Experts of a small language model: vocabulary 4096, 192 experts in each of 6 layers.
Below are experts of layer 4 (counted from 0) of a mixture-of-experts language model. Rows are named router (the router's row for the expert), down (a neuron's output weights, with its number) and show model dimensions 0-127. Each number is 128 + 32 x the weight over its row's rms, rounded and kept within 0 to 255. Numbers have three digits each.
Before each expert's rows: a language model's description of what the expert responds to. This comes from a sample of Wikipedia text that the model never trained on.

# expert 6
First pieces of words split into parts, like Min, pr, sup, plus list dashes, semicolons and pipes in tables and discographies.
router:091134084165107110176146110174134186124093140134147166122107192072118164113121168120167143149134102068124083087100173177155118158076172103179116139164174167106105132087069137086202148098080159163129170137109158105189135131128090098166153120083100136180111129122147147188124086167104150130163104135154153091112155092147124147096084163148098171173111067113159168143120132150089100126128
down0:179127164153166131077157127136124142104134139129127079088198098153147061134157124160146053051149160113154152119178106143138102157179162103148125135115084077085112149137095121157137075124118055123131112141105099101107154120072060142122136188080078107166099154132140168119117136142130129145107119150089092118080103097162137153144141183087133144090042116160101087128110109194152163104134

# expert 4
Opening capital-letter pieces of proper names and words after the, and, or a hyphen, such as K in Kaman, M in Mall, Ch in Chius.
router:091134084165107110176146110174134186124093140134147166122107192072118164113121168120167143149134102068124083087100173177155118158076172103179116139165174167106105133087069137086202149098080159163129170137109158105189135131128090098166154120083100136180111129122147147188124086167104150130163104135154153091112155092147124147096084163148098171173111067113159168143120132150089100126128
down0:193137167123111154182146135098120114207103138089124170141128030149150110120095107134047101151090168172158113125123098071100102104126123146140062140131111108157134142123110112146158107086109099160096168104120163151113107064133145071166128135183141044121174088090152090173093140102179077151139088144136154137132122161126104071129163101099131142107138124175150101160120093147164084101149

# expert 57
Ordinal endings and words such as th, nd, rd, first, second in 115th Division or 20th century, plus th inside words like Orthodox.
router:075154101135080086134142092169100145042144127174168119140152119099128151128082149128134101089162086164054162119100120110138073096123064124124140158169153166135121122112145113095153144164168144093154083105135133076177085174111118098146183120130164067151075120104150159161096195138107088180154089108120133103099112100147167106097066136162118065129137102096144169174119116157094153155165
down0:153147112118154142120148108087086119143141069147107106129098142139115092138082081114043133128035146147139106115152124074133134100155135184077117118213104160141155089142159130139119160100137114067168117131118106148098092113133113115140113155143159191143133102115121138126163054167098105123096158150107122155132086121172195162126190162134134186100111133155087096137248129144154121106110

# expert 52
Digits and numbers in tables, scores and lists, plus runs of indentation spaces in code and nested lists, such as 13 in 13.35, 52.
router:091134084165107110176146110174134186124093140135146166122107192072118164113121168120167143149134102068124083087100173177155118158076172103179116139164174167106105133087069137086202148098080159163129170137109158104189135131128090098166153120083100136180111129122147147188124086167104150130163104135154153091112155092148124147096084163148098171173111067113159168142120132150089100126128
down0:177101124101045120128086141149093098113166140143138154088169113148106135156169136183127104168125120129161142116193103165114058118085149118153123122101139117115144161128125075133107101077063119172185132151149121131120138132104100062124102169123139108134135157189144169163158121135119157150125134118104116091057109155170065050124139105169226135096069153131144146132120141138173102192091

# expert 16
Opening stems of verbs and content words after to, can, is or of, such as requ in require, invol in involving, belie, provide.
router:091134084165108110177146110174134186124093140135147166122107192072118164113121168120167143149134102068124083087100173177155118158076172103179116139164174167106105133087069137086202149098080159163128170137109158104189135131128090098166153120083100136180111129122147147188124086167104150130163104135154153091112155092147124147096084163148098171173111067113159168143120132150089100126128
down0:124124105110082150157083124195180111088095135077102143068106111153150104110126142108100153139107116083144067120158102068103082100146143141164153089119106147138083173123120109163072104150158128169125147134120049166108147120125128142035127131108138044173103110036135161095071149169174140124129106097119157175098162188126092176145114117113154172135127101106138130141165100149156128106121

# expert 56
Short consonant clusters inside compounds right after a prefix, such as st in outstanding, understand, upstairs, and d in outdoor.
router:105093113139078055167099156114082089127199163143095141156114126131168091172105140119155080142179106137117101112091107134078107118110108086164123088125137160142157109097164137147077097095178102127116126140145174142064183115097165102155152151142086066096140097144066153152140137076150116133072176129178131122158092189139168070081126062111151140108110096126171164129112133126174159107168
down0:141183103149203105138170110115122132091108147092146109115094109092148123132160101128176129104059158128134108164147113135173079124111117138088163161123188136178196145145155176141142183181147095061138178176165139135123047112123096097181113122094109116181098089172113116132109093129098152112086116127169102138136103089121132091103164124128164112114074116152091085175184109065147134072127

# expert 24
Backslashes, braces and the letter after a backslash in LaTeX math such as tfrac, tbinom, partial, plus stray byte or CJK pieces.
router:131073077158113057147134168175129144141103114095150153166229140160142185150104144115155101116087101114107099089095152137117109164144122120146078171148141151069102134121106195089159133095086137168142156148064167132122166123101121143186126156142080125163135148077185148176069178090167099146165095103140175078156134180135112116121121125160160173095125090152115155155140107147122135114078
down0:134061168151175112153118184119116142098107107126127150145095131140126142112142131168163176145138090139082178164129120158188115134147060188179164066092115129160111124156145147136165113073123092098142077181091092050106129078175104118124171102149137096134176089145122124105145116137148091140118149158144101150129062160131120112144143055097158192128097041092127139127130102076124179128112

# expert 28
The article a and single lowercase letters beginning words after as, is or was in prose, such as p in picking, m in masculine.
router:160117109089164093144140117104108117130108120182120111102080116091142102124086181130098120137204154097116112116121132118093133052122152157116092084121086102061149157120190134101120045111185165140149120224162130103155124168160129087122085129109086106139156093066148131106140130116122145108091134075152077103156152134150150152111091132145168103051169162158170136157164112060136148164135
down0:126123122099125145123152115111153123122207197154092176197087172106122123146126151138118155083159202153125175192131135094107109097091133121120120128089119150155135101121153124131063195163061113113162100123147160101130136122110105152120056126099101152201135103082132155165198136170039096136199137150127114191101097107133160142116162166129152127122103089092116126117112119155097137096102

# expert 12
Opening pieces of names and words, often after of, during or with, such as Cro, Col, Bol, ro, produc.
router:091134084165107110176146110174134186124093140135146166122107192072118164113121168120167143149134102068124083087100173177155118158076172103179116139164174167106105133087069137086202149098080159163128170137109158105189135131128090098166153120083100136180111129122147147188124086167104150130163104135154153091112155092147124147096084163148098171174111067113159168143120132150089100126128
down0:207137117087110180152117101139154117107092182098149092151141077092090220151142178165176161105091146054121161144091121107115134129087129179134121111172141125116140113127160110091127122096101144155158143135152116164153128154132069163124066109160185160196088101126135103156133122154164100040099129158094117083133114101122087109097112175103193135162127080120130145148102105108066114134143

# expert 19
The syllable ar (also ah, an, al) inside proper names and place names, such as Am-ar-illo, Mah-ar-ashtra, Kh-ar-is, Ka-B-ar.
router:206140154064074131095128098166136141105146122172095113148109130174139083155085124169143105135163099163148165133177103154128123145130085109154134086127138083121116125164093067161136123126078078129209125082084054123150070117090129133145158077123153169058114120081152099153128162117122114162080115157141114094073075114108104151089171126145162164137144152128136137152101104107139219147107
down0:159144117150123105151117130129108090072141086196151092084146152144151149082114177108139160063121135145138155109101121070173101089128061171044113164093118161160127157100160150087171143135117114148050161085113128083099134127101138166126130124131097127172083108094093084159157130163114110097134117164110157182157078093143167109097207139115125201158129168169158093128125085154145105159124